From a checkpoint of a small mixture-of-experts model trained on Wikipedia.
Size: 14 layers, vocabulary 10764, 19.8M parameters.
Experts: 80 experts in each of 12 layers, 3 picks a token.
Training: a variant of SOAP for the experts, 776M tokens, 5923 steps.
Below are experts of layer 11 (counted from 0) of a mixture-of-experts language model. Rows are named up (a neuron's input weights, with its number) and show model dimensions 0-127. Each number is 500 + 50 x the weight over its row's rms, rounded and kept within 0 to 999. Numbers have three digits each.
Before each expert's rows: a language model's description of what the expert responds to. This comes from a sample of Wikipedia text that the model never trained on.

# expert 17
What it handles: Function words and stat terms in demographic and tabular text: of in "Latino of any race", median, households, approximately, table pipes, percent signs.
up0:517542576520540527543491521444549513446357546467396618505479483407509469491587514469467462548528499516537450478432576523405478586512570491447473442494460431473497491465510378509542482399544434466464449414498484459469443438464444499527503532471533510516533504445443468474474416477461449507476573460495618521517509531406526494580498447419448506524485412439481628482484434480510507524516
up1:549638482470572504579505458528506474507525563565514496479460546447428496513563523470496490531509508477557508487541501505507507441607367436538562551480533495515503559443422492480544642549537518368462521435429449476496509534464416496547548531473504455514607488470494490514474565473498454484550530471544539472540470440486540637503555540537469482503525467429504535413577444538387432512578
up2:559488483531577460574501471575563455590487533499485542447504434441437450459459498542534483566519517541493536441475513500440504478548586493473368603415455435553449509469621441553418411465550501544552416454496544459416434467491454492500432477483540581477411518489437519571536521486502595481466504484546469473530557470515560443615465529542497453458456446430523577493465502571502509507436
up3:422464503515456466585498552505474425540524516459560491503438575490512482528480492560526471487372463540576462473568521542489531507496536529455449515459496455541468535498416496554459507410606482484484487490563547480408472458549487505503463477563569450613555539629430486512514422539547522338465596457515501553387471492445542431514530487467516573469412489454516524447472432508432529433478
up4:515552607540464558512508530527541564516508618422497628481435459528428433412515531512606410580547554503464582540515563525473463522510567494439511464544498454489414450503490491519481553516499469478536571441500436395503480482580487521482426593459563505506490571494463461530575453439453448567438554600530542499449472443559481495543492523466450500372522474473444509504521549440565516520498
up5:505553509512476547527469439463471493613512469411563533481514562517511439541464519626535459501485619545592472464540561566541456514498468581460529475465526437536492498455501477473456522463593482495406537439493464513464473537375595499572552465473501503459495500476574543564443538479457469411502457385538514626398465521457508467544530536509587527450538463464536552416508442515519560576475
up6:474525576434511502506487537456527484506417597503508518497413445609541568448430545430497500516535496582497553513565528468501525512465515456449492546531422501546579539497512442419509618487559448464496558503487589451463581384486491451473463461575532532493520512512477524555526391567535526565510556390527560604546513573499581463486490483583471567469535397433498450442485535563476476497550
up7:448521417511519425453429505407519506604397548487550604546365570532499432623523490513494484527547458531539481577538528483490484536526564446410560509452480633442509426517453439479532438455416582482531575543470534470533445417431518499506470480492514399509484464436504499505534519493473538496471501536454444558516484533553486528539474586531470510549487553457523484515567495482372467511463
up8:521559478558518434542397540514456437579474486504464604457439567531538451445499508509494553521467429565552498441495364491534534568503507488562498524438430497442491490557482452486470504520456445589419498481619469547457451449560517406543547552449634412529554510476478480575487495506506438582522505508547493507469509478388502466416532569499485455468558417443482474538611498525489484449526
up9:582603559563607511403534494421583599469556450454509493536413550487572455492471529504475467511484482485505439550525599541434442507540505492448500514568493543448576512416551415449564440557539579450483491497471539507553384470497467542579503565490556470551580518577525466604562492476460468521498439451459504474433561533423509521553471510479517544524444502531574515464531564488544563517568
up10:474491513462552482541468617403550463577419435417528567479581421453474428494478584444514478462526440473515430599476507435443585522578473516457522529512479571437475571521584526581460551447576477480506474508457519461479544448526391545528452494500546481494487450497513568615525450471485456538535519402436487549591524518506513439546461533463503612452524461481570453488546474442493574470504
up11:522429459437533563532498522466608489509532479517526575475502499540532568404439525563607522504551569416530483464469521462570535485546497588466476542519507459534554468461503509513492552528422477576503496559475612520389430401557480466454523578509519535513560591493463422480495420447518445517431469454567379457435437448477504489558499480501542423442525521515575414489583451506564532539462
up12:416465453572527591578466430503527474440543534444485561510445506522507457490502530454455485533511449506578556514522502426471512503538526443473505536446418503449485472481622422548435467488536505475501542565523557466564536489461477514414522452482590484563577457440531521595480488426480555528476487488411552445521571573490560541626456483538498396496459469516386559472578495496479583399581
up13:540530545510413523475527446464532484500496468465507580460444467468399458426466475480548523613418448461562557533583528515527527492528428462499439565490436564537549488430503462554515492479533542498389492552512568427442420488493481491463401566371488562487509465462541469524471459505476499472506565547561440613496456529387592482490493432423574487450514425422541508502523482433433557453493
up14:558467496546510560626522430503464536469480539490557491473459533450477487483493526506559498509450657478560510495540527524513534494517409523561532532445485546513461549497468465451549483566430516513470456567598456481464503432515470576422460481525495557559549575405442487544546512408521473535436487493471426584444581421431489474503488515484592582381491409421552473556516443496535462426421
up15:479496476412509542568448410516527495522589527549544452498442516479475504490447480528532511602351461499488520547473414513485515427517451495524482624490564476469384522600421512491574506450503483497448546547454531502588429524514547527468587539580430482465498559496463533511517362559449430535464470399494510458423436496525530454565462449513506500572489471500396567448519507536495554470501
up16:523579434577483552500451514420567565464526499517523578581438460557441409492479473454453406411491492433484516506523568467468518410490440554471619514454537527536442531468560540432449508445536483473478509554477562425495480468531502530554430485393518452601558494500508474422532445429431481522513477585463555522425508486483461623602546513538524531499426457542434483606473465492520490515490
up17:474533596485445495436449508542510412513489486397494454576443511522450382466465504587527459446440557500494509481498568470476453455462515483440585501439437481510455442402563461499617516553539470557544555486539478412523465485572522535523547473532462475523578534445468530433548442483465492502498433452511513421472553536405505490549554521471430588480541480489570617520607487506447443514611
up18:431566529483520555515497482506534492531420536478512560502422573432507493524485536544507457478461404472515534434491543527434436499566480569424485571532505518502450571454466492492448520345540490455609545562535516603542492528461502454652550537471527548548629564474541540540559447514513455447529556510516521470481537522422512487527540456595538519483540521461469636498508498494551493578592
up19:428512525450520482530526503402496509614520516508504525530419580540514438503418616521497512462513539585588440485499429445580471560614431506450551558474535458440547570465485508439656475485544491400411505456475580504494447487496465481527543504497498417527558472510462534512465464557545483473486458476489446548505486492464561437555447514572581512506442430453442494406559543452465466509426
up20:486461561486609490533536481514524489452520540493602445552479534400538532566521530434410486567468526528474473520570462587503479492516478540450542558432469538476492619535497530499522536467481526462472477500647540381560545448534562421485459527578483605543545466451480524412478526415441498430522394513512480493463521526518523426507449534498640498453514489532430439471527460445463563544459
up21:498495480605535476574442502550552579555495474456486411527440497452493401500532514473640384467497430537459520504496605546521461473492488456454437560506477501510460506451495504460554581503488453595526558536500546510428442463514507520489590444520484582533569549531422582574516507494474453531530578548589489472481492478581469511516512552448502477492377469595490575576581445468452526499428
up22:388566510562503513480522506454482570583577402505550529462503461545476466433451485453482473486514571415482487499504500442548420586547469450440422537340527438461382437448489475536503533434445550464521559563429459513473487495503491438420454557530479514548565492559540466397489440388522423498498524404460505521491467576546534516553424493512545554542508565506488462471480517548515537562513
up23:532575502425556519424466482486496403380505596482501463453479550481456543491520500557541409631513481480525519482546522487512459598542427623454476549444497509446469496507457517469561467423594498426514565472519567497570466533533405527494559567535605547497497558479451505519511390434528489473550464482449555543561458544525522575530538554392519511501519462451465456479497510601503572475533
up24:466518539526513503429561541525486467533561411562434466545493457479540451429539466461552467408480479509439533608489477455456440482575492507500480492509494511510590458397476493501570570494485595545460403428460509476551427524531547523419516466546497468516463499571492589410583523421445523560408502605528536473491545464449463441557553481545612545485446518504437429439551526516560483396473
up25:495479540560507531499484453432609502519487534461592553458539567564410377466507492475488482528512448440507506491619513486471436391448537413426542569536430487622558511564559479589487528441528488431519490538454584427472515538545498458417516493480518489571570548430514558474590413514518494513408567503563478538441537489532444484484434539502517436469521509536525541472463449497595476476545
up26:598550540560498485503494593558564434590437478493447535515504474468537542456516529484560499532503401504487438537441459505539596427537505570468515530488566423489512635470609510506484507472467566513510482454500528408572452472532564548541538367431434461478481478411518521482542505394447486522497512425477496421521507599481459522459447420565519458449487436555474491565435517502535483555581
up27:461517512557449513565494365472483545524414468422571453608457492480452563562524521508483362515519438415514527471450574480484492464507418449462477564460491539436501507561607504438558469440550478457418545479576409521584418507519452617421494512532480538537571487491491473510538463456478458531578514483419514467496506499517542526533510508441500549527516470418502587491603530521467594484477
up28:587442590597451433453535516462511482519554512437539476509475534517443452467424537484468445587385532415548485538447602534476541495516544511450531429499490529466430469490516427538448476445476576522473573444482465429501427605512472455512565406429482523488523477509460548547525447471526492455484464385468585490387445537472485557431499478525552541459603435462506498456445492545514475394486
up29:436505442532488631467418454570425450578541478509546539432400439528484472536389534463499522472503494588461508524488553491567529535476422463464500587528544523554523506483379479535445513476548506405521530522492610479461470456417546465453520567454396498500494522491489574575573492490448439454446604509473481507458518447411550439583490512510519581460522482490508509461491478507575525528609
up30:419544574517477539491573534456539527444440663528541536556436489444450560551499499492479384509468492572476539509522521556561504475565404495540499549488389509424576433493505498537532533583478603483538488513510516460484561546471490510505464509485573495538532438435425471492554617425487418511554526444501520505433482551543474494505562587569521607485511408540534443445544517569462478486537
up31:441504519461538411525493425506427508500436405564503567390440504551539472417521460423427473436603443475472497389512490497484599483506418536436515573430574469519527454454548435465584550538470524480419561460436614471509539387473519495547492532470574542501492500516524566508499460415499444504512538483496526409417416475481540446556465602524545513495516487496447498467477493469548543462488
up32:457483569486511547541485536605535543585476536479523504466463507382458522448469534541554496538542401572464495559414501515558471560496544498369536494429528478436432475482484446492457557494548420488481467428396592496460560371477510501517431394440513513471549501524468605536515576495524519426431481512507402502438523490525564481560480452487467491399457447387475490499488546480526477496480
up33:526514526435513424572514478510439533539520519463516532576395564559424403495545512458581478469476451427443522521490492467430505503611489490518469476472404576490525440538460522406553543511605512486569542496484463405449400453543483502463549555531589496520432466504455480508587457568529455519544523509537547466537539448463617485506577574418547556501392584428495490491560513458531531517519
up34:531610471455558512543558497438524600491538489468457429509419471390518390421478553496468548491583409566504481501428479489492495400549450395422473506492549524504499539494503469464494524499483425551480571516407606550555542459476610474487466455449460466489510500477563442508508543431445477536520610451526569457513552463539554468515499573403483448446503492505420554492489512433446438532459

# expert 13
What it handles: Prepositions and linking words after a noun or verb that open a following phrase, e.g. of, by, with, according to, despite.
up0:545530474478462605420472507420523482555504502542469473505381443594469529410489506547479481531457596466497580426525527544438535504365446557472485524562550541421611450390522490430467603556491498520514446527493555426540549497496490528407518529585537463549505564527523492539474496519405455533420560516515566444420509474551488476450483535449523498490475547509505450536561529552588519464553
up1:481427477445393423553458457527464486480572525549549505473439452497537517483587556519472500500503527498553457510528409513503444604470556494524414540437492430455515505451599548498499543499481561587483541439606513455522441490551562517529554595505553485500556535408459518457426499497496466411551368513564534518451509506533545452425431471502562486469502452532464490509453411514572656503511
up2:493476461518594537537539521507478468436507492503519516430425530522618465443599556446576465491605502457573542507495474451522481477572444455477482553547544374612450499414384469470485563367466494547527523537581516397487523502519512480531522479512461504536435581440450555482383526506479478489489455483460515559459521553495484478486584408491529493480459527557525486435488568494501550555407
up3:551423516503448503489450492448606494555528552520545548518423428566516519481405573514482504532444470403458422533562445499556479538485437499540501471535505578438579533490586428464449535506628574469493566547509449536558472459569562511507566457522460516474617419514497521526519541534426479459492463539435478511423501545446486556474408588505558611531495417465482520566544524538535545463560
up4:561498492486555504523528512420551469497483427439548509548500457445484463502523581448401512476486476471559445488509494484440477537552482599487524477409456534494523581545483496454530552486547368512486432556477567510574492391518528551522532609420520455469551548437508596574573518474503471493515542536506467590538540447414568448494463521472535440486502373403538571511444467568449438587453
up5:448494527522496504537486670494471422436456476567509420535517511452571444516525462443604487486363524401495435452514488420429558553486441543453487515527397500488540523579519558533440490495473439516530428530548468592510485482516500552522495472390462421594566530459512521465406506522547483559489518499479449496496518433513483489460494482495534509436536545543500450507508396537419464616558
up6:549499476608521387469568558530471425524516593536533549522531525445454441567619510351488581580481543498479416492486513436468479505557458524526598457447532481460506501553503489518580539530518546419523485613495587554505482486454551454570512503568475506429483520399468480561451520548495427606436547423513496498484484470515518485518464563548515522559526517495410431541508497550468471517572
up7:398488558549449437411506469429441559503535603530483486478402497577483467449553566422569461488437481493501522489487548546484492541524435445517471511395480539451400514489506508438573421502433555467543520556518588477516430450534399651529469483530501513503573503464432483544546501535454432468483457456463503545473492448472504482488407556538540528531479543464529514561469430467488487523655
up8:501539495575562499500427561475410547432530538546532556553493439477477413455479459525515459426501521448519486561471427440420484488491466564559540467472514471489468540511554501484374381499522535526453509523489552545602517587463517482401502548535470414511502451364454420469507488445487458470579519564501431507538579438534452490536444553520435417366504502479487519515458511479550503470389
up9:552517458439503521553336477530581509518494504371483434556542458460463484454485588507428565419559512515487513545557533477595565513480442430439457494475431531487457539529503489511498602559452473506430473529445565549435549441501508454497539603477524463502540511517473447373489526525516454596492574513542472480491531482514496492574500453440416392478428461505461455540523531500563567412532
up10:442532448498495467590498537511507489489469485575484503439582489485591480501516485519452503494570472521491411500511527548568556546535533614513554428581480480606484531500489471558453462561489409479447527537547558486514512455508535459555469432502495421443515480518582595481518540457501545462530557495489548591407512613567464457519510489600525545446437484577579559413465353462470479595499
up11:487498397492488518503467443517481525518501532586554511567456502534509645494597558466460511517374495457525569452515411417507566559591520491566518527413574512502499568483531453506476577482531473492457505501520470398440494401418501572529639533529575465526539535514493494486493479426589372534496513499499542490485443429479560494433544488547485502487568422462536532460475500560574537527482
up12:513562474554500443545448515537545496557484547480460536532427575464503469546476485483545400520466429600552455489512518593445513428603497470537378621542502493399506565564517516516484377488531582554458533407499555498484500445547485527500461508560479482563511520568503516528536528570496542481545533383395457551536578547498440430454519579420474496549452483484439455442567498478544504501519
up13:566501549512518517552453544633531494503485486491506514525469484491529482481498438530515492508514554459508563538485486511494450520543561476405413520495495509513466517522579584454463565528520470583507395384525510549391624553451380513528490593442499533476501515451515566444519535506572496540462503474546484581569480451547517489571544523487409486318493545435478434486497588479523508599515
up14:456501487458508521521550448582568563595515517463473466513528527468529492460535516476573596514529471576501359566492514505380537452426457397539438542538473569526446511403511449602512543468471423397487534496552479451458454432537549492490537466441519462519430543461451497499517402480547429483541451471387483496523496543510478561441451469389465467495502513538474486525455499439489527387580
up15:526532405478540480475587522448462508525441517472516488439466556555455543584521435480580537476480563531479493500557599473505497568546427557516554533476431513442582529571465553540532558499467547433470571398489497403435583598551487449463544575545540450541564525615510558542516528487472504444479517447466557537374566428546533494531472516550520519542504435481576566473556477454586461523547
up16:548509453446462577500505449413440551458454559633486556561401507505483555446533427517538541559459560525536449469497441495495452450479457500523485508481499428447482493540494555501504440402424594392427545576552476469477565490575509454481512462417498544606440488512429521365513481494457447415518527488515490574464496531502434470502560383537525514502438568522465503413529547475478490523442
up17:423502417545498451512495534541553493478544483565537489435499450489490361513466461388430519522442436477474458456477508443455470463577478491473460498434489463449539544526472433486567523471532496500511463471546564534443552569513533538500429543547561466640558474467471511609580470451604494535498548500391491468427555570444543388576490506558433558437459452557479458514419443461507489539519
up18:416499547611572531551533524445600452479482543551524483581444553470497459500499539378499485374483520484493504571505435492503532469505437400500516594538544561499461549488504442489466486552450488487499503547558619454453474421503469531474486561548498496545563563575482468578444500458454463515417506521472538386478342520487536438480492460504510419486521502569537471436500415433511565485515
up19:551502482506512589451352571563467500421461529503480397526447468409538428541573554558504541548523477556397480553467440553517467510441493448468475502559451420495485541428465487455526563517452494598425567544571458537522400439404499520527512536488447553525528471460587475501519440489463527503529565434510395467540488504574453538534557518512484526461454480519457589561518536489537480581586
up20:529407502611466556559475464447465501502564523563380480533504552556447462483531552482589437487473484564499466417492410534584445551487506506538515494486469440567496462478541484447560500527542498578420517492536497441447365465538503482518553438427429421503496507502459496548455591477467421527401494459480521510455435480398473556506483512571550577407472473497560452629482540515473446516498
up21:514502447544504484432512459446527559454373434480519498584452593518494537491552363489517524517477505542526504467533525446587519464447528592496386473523430522489530547536574483532537541464520485525499531476561431540531454385458612486486540542497544458551488502480487468393462547486416531539480498627410490476538538514521502512523453477547454423514530548534606511553407525540408479408481
up22:480481466506523559443627487540508410503409516472525519510435524455604469481470494483452544530503422513546479525605595534431459534480474487566517473526487447545542468499448498566495535503494467455479537517479527551459518499486438435448538505479397602519534561523472441445411481432550446482505527424434448474540557389445535593462564562496520624412505466523495552369521519426498463488434
up23:546520488539392454454488460494490512498422489467469585605492518442502461584508538454569571485486474532481464560554576515482469445469532555486586583557451495485520512523393468473487465504529547536484533517599483495480525548558502526536440528421389613548491431547512471511578456477481515489506457349429509437468432427449515586495482491446411522577480421572509509479590475488442459561467
up24:467523472486572375535463496569493487498573484507526509455503497510514501456466495541553526509582507476443469512491553480497489476545599511590421496460465514494487534418472350455487581529589507521560477528453585569470487437377461552566481553533452409522480466406487495566550553543466445497424504494512516448455580494453468493619525506379425499483559434481578446537418446488519509446511
up25:584560499467513444552583495565442522498616496505544448495589405461531503432511486505511517552530562560530489533525493511520513508522488575455419511586501449608528444566455435475485477458518438512580564495562550526574578509444545505447431493458401642448491484490501552515490517394556496458526426507544518494417497543539505493497431427447465574539538463493567534506487564573493557514387
up26:465470585450539475446487562496340504534517479514432540529560592554510531535459406501583524443440515432496421468564480611493539483520517467467432434533403446471467528515533487493545553504529518493569547493415484372462458524601526462493429516499529458562526422529396478571582480487483445442532524546489507498523441566501465427443509467499515443516484572487494514522549532423405515415487
up27:429456488447503537578491569494471449476511455488446561488455540380467457488459485544519512583528470473537415539482518523475483443482535433561567592510459530481584424479474560576458562450504456557494491414557441463537474550504461423589431553471441512552457479471403534413408499447518493511579423491561555493395519533475558478482466502470573482606454387471428477508434552494469559507515
up28:557543547491522517567404594522439438451487486507457555460499538521413416527480477511492430460474548471550500512550421468501524446417578532465444413665442475620530595544539608543508489477520422442470508536588566469468471529522448484475546489501512523506447574572480469471476528562413540449475534483519519514502461531563471497411500423476494447531505409436502459510538452511456472429578
up29:519552520467581495580483485425538562515563472515471504459492492434444474518505493436363511531466479532560547503558499492528399453510418530510465483541462457496463524473566479475504463573444482426550530497584515421431508429533462535524450473448568470534381442476534473562470397493462466532384491441328566576513520578497560494515524460450521536516473449438493565564500490602546449492505
up30:419485506489488437509512471484516480480561525603512554539416470587548560443572383426514533422531498461406537535617566472452525595485435493474542412525477486501493487532433393398463461472517503412459589458446471526544527468434559547463520525456560468558562542492511510442450490488430459561433504569488507503463546584487527506517387465462484498614540451492492530482510498460549496551564
up31:448623597506497484528422504456521484529443500518564536448497528524499543479543476475463518548493378413473514563538393522505374474519561597491415589433398447572530583418469597490497481489474459493485519483557474501483461526469452526515474494515497568502556506519464600526529505473547520605485457559474494541480491517456574504512516451533544589538500527393455534523473416562587577529461
up32:547518472551488522543466440520493529350474528567530472402476517504453389485475451462629541519512516552555534526562533487528469562545451507452515406494527429483486465489502505525607559532442506467404478501491501583521539504520419542423484483556524542458503533406580434523532534435470560469457536540484477505430499452495467408542586435482446479424561484506403610457474499410590499507486
up33:582480470574507479484465520435559439402516522567628563601543493502498521501496556522546496454540500508473472492439516461462495463538506481456507473532526555506439450466367471504488524364520455428492505561515534457491570482462489507478596426501583577547524569519432621541459454496458484616473533537542415434558526444519477458594505503492446523558480454510502540508566481628514494478429
up34:538560477507444405451541468479430512450596472463513526464501430533489448476502542502457588539467475540493501494467567581551576556468408482411461502546470526514506473487496498538532480452584543536428629443469594530525513475413536446489457537417540544514452501524521477525524500513565376523545476517477458517450364514467434537522589525512548465584540502522434513536517448402556641508459

# expert 12
What it handles: Common function words and punctuation mid-sentence or in tables, such as of, the, commas and | cells, plus sentence-initial The, When, Although.
up0:484510484394489434495605528396530469441538428510531500536443471593492510481442487483428449449493455461368506446533478441507452467475463473414612541510519447481469575545432449528463588499514534469528405460481515546505541447463464464499532545510536520375541487478480465503576523547473449463596426546539497509558469577615397534467551500512575429522454507447515564415514461495485443506483
up1:537486449466526530477467505482518601510484523572519459470523563461535468469531443409557451505521574488553477498575506546509511451474407500443394492474517547514482507515561534561499481540453432461586528536436528531421437537491502491422484452539527483463462592579506524524506468664416511641506545410446510460429494570446471466571618559456541551530483449485371485503523502492462508561527
up2:518547506417459564497498450471528608521541483575528545531452515529395454452516468488593499463526430546508450540480418455428484481500454490578558540584520475383466542512476533469462448556528489556522467512475524518444449489634479478523548541475526491484541425504563444485363457525418559504411516535486461499595515448574555440454584484454467538523454485531509452369446523566560523461461
up3:503605546556385495418557526544527440505498445455464531472568494519432463495534516524491587519481435516557507417459547473365388518497489588462464414567499508543450481554551441566471552399551487514490498459525541432492470517465490511403507489494471448572508405513473460468467460455479496510561440451534480494472537415486440382577512456484555480513409527514515551456469563556519431596547
up4:551519506469526492540538482425488463512566521526514632599540448446522546578487545533552560472601466445375560573402459481506401413610448500460442523559482495509511482453469505454486599493441479546486436554487550585483508519436582529437552482389540585490588528494562589490519551507543479451541475435512509472474486546512511519542486562483509481560398531519538476442534437508520470505480
up5:562522495493513484456596419488576561501399532503587525531503446546442389448442501532532506517462596526450520462494543517479536498586454434506591576490471483428506532487605418477516518555426515503610395470498507492560434546574504483546467500545511478490492510401453568510565474452461480441504441533594472539502395579476488459525608473461515483460462442448558440500465543529501495411461
up6:561543438504477459560571468553512490575507486542478530576541508473503409453481456482447533414473496508531530428572565570462525538543498518392523545544544532605516477597434605478504492512447523520489516469461477561539475475621510473547477574609470531597562543512480507463511473438453497593436542476481557581507427513512501621489628535464479456507406540546437519472464470510503488523415
up7:514528427490464463485485411513500531549533481450528476493571447479454427428583428413603427558522541538465555440503501427383493517548433543451592535596499517499409482494522558492493469496492461471579533502485550492506475471568528544420413416576493562513518506449493492440491584518473499491536515489608468433464489447516534600504511578430562428467526439452453516433423435528578490473563
up8:491501531464527546605553432551530470529486513425524441492512453430520514430446495499503503535473474645554518538449491559545504442520434519407460460475466522428456450562516378433487493428522526502569492515548467472483489424528544505536524526509471516527438380331437427507498438474473514503483449433580440531546450485508527486546534463580584536543451433476542505524547507457383465515588
up9:530542525508489468474587452557457505498410524563568439618483493468412547475472527428564511459490509532408550585520531573593504396408534497445433464395581429581508492550521444487463510541564610467536542484380515501490442458509553464549506453435526465483535471579446514580522502487452508508526512497595432489481370511532511474485570529542498454519454466457564447468489506481463498458515
up10:522473526494536489504484563457422439517512550457417505516526475442634414527471579468513523513383429588573485514495469492560554442535484516495414448431477483451523483469522491453463540496491632490483556409538619564542533550458516527556456539421438519497438555402551579446496506509433528435415469473497522578473578503458572455583496521509538477470474495529443519514527533489500569516613
up11:503543469551485547433429472539573514510584461510531569449434412473516514509496492535474498525546441446543458449479420440533527456493498477547528586501539502478401490549460562517459517421489671522458426532588481536526420478426488551547505534482439470490549543413476498559485458416494481529454535439438448404533535510563532553545430591484392456513574457447463538465491553415471501452422
up12:504449455479480475475518492464505460515534502420559521470399465508522519536457593578567427527533550516469556459549499505536453591534479568652580446525426462501477496495409496531501520557486390457435481435504410562531535486424439497541498402424513472484429494517502520465576487485479407530450449512529551518496441550498452521416533441405446503506470554387502403432492462413444479517498
up13:435537438565450425459478522457407639447518472436517534542522479568573519483498559436465513482509454435421540448555416504490590561464524516476457453502546613554549480451584460546523516480488528485502451578519509422564451526513539469581413527539603526525522536467428573491572483569549453509537544534552462537545604492503461497470482451471502482482478432348461483476547499523494499460424
up14:518505525560516473514505541425474458518534579581428522541466483499539546470411436430538465447463517471515525524469502501557566518569467540568543495481435449504566596395464491426526489407438548430405556480563459489449421473511523430521629536463488405383469516469585531466479571476494510510476558513577539488500455560431501419466538529494459595494479544483571506417516568562474463498418
up15:475514498505473530356484469437565560604613463524576523454488574468527601443423488460531492530477479503444409537605491477543564591508446471485533511469494366464467486434496537525590525420473498567574529471463590507484472486480446460547493468552467506486500583544573530495539593416590530480506518547468478486515513443486390405562524475470524503469539527486444532495444499499553568514513
up16:495517528459543483419521505553484470471519523428477582472472437495464521484465521509518462524557573499378546434541510438627499550516456493424424503454476545435480480520583491587518495469439503593583539443462559511426492471397539581445513496438538453565490521486491476503509594455483384479523538519481559511545542541411467486524627418513616517503467570551560421506465526517530574448518
up17:562500459531511465497441541464419450519496450556480552549478484467484463470484478515515391493424472522517513471530462535498497556425449541519524538442494471441428435431503556657603467557600584550474477544420467480517509480406556538481456417425496547438474516503379534480608511514582496577553472516517547601514432539461532468516536521450484467480457538430534405442454505487499477450591
up18:557564535464579464518476546506466496558489476470492531497456512562426493496552512586450536442542469532520475552414503525331624439448499479457418574508449516553503519549534511507537468588480529494490494521490533550456451478481443446515487518422454560498499605559440416547476476408383607547612557534546483580495558439432498511495487542469516462462498487410572499582493532468467524484464
up19:460468515553444542547475451545487462472476506466507481481487626516536498457571592562531589577500511492450461449530590502443507556508502566437578443594496539484532502576523415507541589566489475503542471487476498490557506513502411500531547527516511534449411461459557498378500419455459518502490491489516440554507440458429568398546566510446573553598466481415532439414458468433542584480426
up20:564504539517540619517449487511419455553506431448493450560464598499503588462579570450477534480544443505407464504500517522491571545476512470519478483490502540571519587535470556466568556567485485545569449511527473626481511518417437513544623425475470526494490499409512538483397550538535496510463599493606486475484409468508586590512480497454455547505454574509389472516503485533566546496472
up21:468536505575504622446490518501525520474478445543520473593504554428526506470511523520424517452422569514486531550511420492454461456503548503463611517433498557495476441534561531466588487561529502524565563453500510479488453509600467558380455380521545556420465463475425488472368478551445434537416589445502471492509441485523528445469406545554527543524425466439487465496504559471492580455559
up22:446444441513478632454430492482587509533611453537561518516509523569499473503543498424496498513585565560491452520494514558549524418554477446550435539573459462590446463485475467456438532420406377461468366499553494510541503536514521435525530509413552553503459492452468513417483457554457473514449553443496540549445517543491484496557572554519485548511478502507427478596566452462568522591528
up23:525538520455483468493468510497416574481507561569476554516533421413483455455490528532449563526475457522546485491621479479524480520483568525528511457559497588625500507450538497593573442520512466531550601459427514394428508435459403533495453539476542569492497522515458518510531462437516495514466495478505575475436511525610508455466497551475592564553615547519493486409539509572423563491630
up24:449449545458505549526475509541491432474594539536518510450538550542511440471474561418460484441563420453468497497556454429379497476472487561447506535463569509484489467573574450536504561502549462585462521506531560490452484539539573527491376512457476510524539481500614604415450513426398513440497395505503449475502482472568555531510562460492449510472473498413635571518496518610540489499453
up25:600572497399459475373422451445514559506420557567500474480515443485452555497461522570550463435527569509477374559555443603478495467501511549511542448521418542481440554414534471538498479447516558492459514573481515467452442472487524497443601391529416449508489483485442576500545455447496413567538435608481484498501513498538457466433579528515491477512453486450483497532513477510549550412462
up26:533496493396416539438470475482378522502614504490519498499514525472511564487461474569551533423582489516521470523534526488537518519512539558554423441428454446523474516496454523441523477460465546602501517468367511473508404502368524536428573491416523433501522504477459577474432468555597426459455456476420497491502545536489478446486479446537488518519492644491465450440484561504552605459531
up27:514429591553571445440488370409461485472477546496502504527477498574527456421560503573415473553553477509438554373445560442453496485500460543573443468487490534457453588543553579520553544442518468496462587563465548545504545593498546504561434551481458486562450466540542548487621509442508485524448493523542502467449416443423469464469463472514477486488539473459494457411537544514529561556589
up28:493455453478495507474498476475502389510502508506505493451500462406496505515523521432565560515412518504561413458422528474428472471479462468532511519442494456560491538522481424536515662535552491508529616540518519515515427381512581440427415524490445524535559524480602495560572545529512476636403492474468451554504598436434585506507505405487513494520550448551518508492471568439554548511527
up29:566516557566481547493498488494418535408411513494470568559446574476493519561519455530429555461514511437587509585621525449596500475486493501462426482587512490536549489466475469534532535528538551530530496528516591525531389503487489492535575414484644508539445576489497478546583540512535586483554468540543491517528507481482613527488449563399547551471472475454468434509515415436452577454464
up30:370533514479519424475587506513470419526512512513502428514538485483465547549433455525573523479556540520560487657520449507490474552534530540496551535493427569558553509450442498448464434419466532515490552530529441599514553452440570464517413485603390560577524505452455552539497455504514469543490486488490485521457441366437515510513452566525510495453564474571601426531475450482549495556551
up31:454440449419461496410415524466436446542546502504457465546466476470516557509518485521514500447467574515457419505483561518531530403551488503465487526510506610431515567512559528427560619526450402504555489480446533488497368521544540533444481472587386441511391489490523562520519553516488482526522485475474442483400501559471547486397494504413502604505491471528475401510557509493530475605447
up32:570467506527543548541571451411466569507446380461454477497432512442499421458502506555518531524566427540552511519539482473539584527515472464404633484476513526535540408491469492496550403497535538473596537481589528517492448437600466453517539487539471465543452492402478464433480470546459531554516405481514469532584382561420479455549440536537473582516453541433493463530460517566520511563529
up33:510599494522550466469552530442448490489546542426490574573472494516547528502562407477491664452465534386397505493476524553551414531546458504445479488551537515465514469554599497545530516435520543437445478457464523418480471427442485449417476473465551543497534475526416511483544457570479475478563510525497424576488498490466435492537573552539603358483425487535547502467504443463473582481512
up34:545590470534473411638431506470496451483465612518441531426477504484538558484477395518546520503519451501514460509535586550565543454520620549433581528450562477539559610518538471457499523515589538620426494556506392465527381506549580497537504460445488566547531518497499435534508460533451459547433485509497535516499508407509456532514477484474573468518523568544526435514526451515429501512532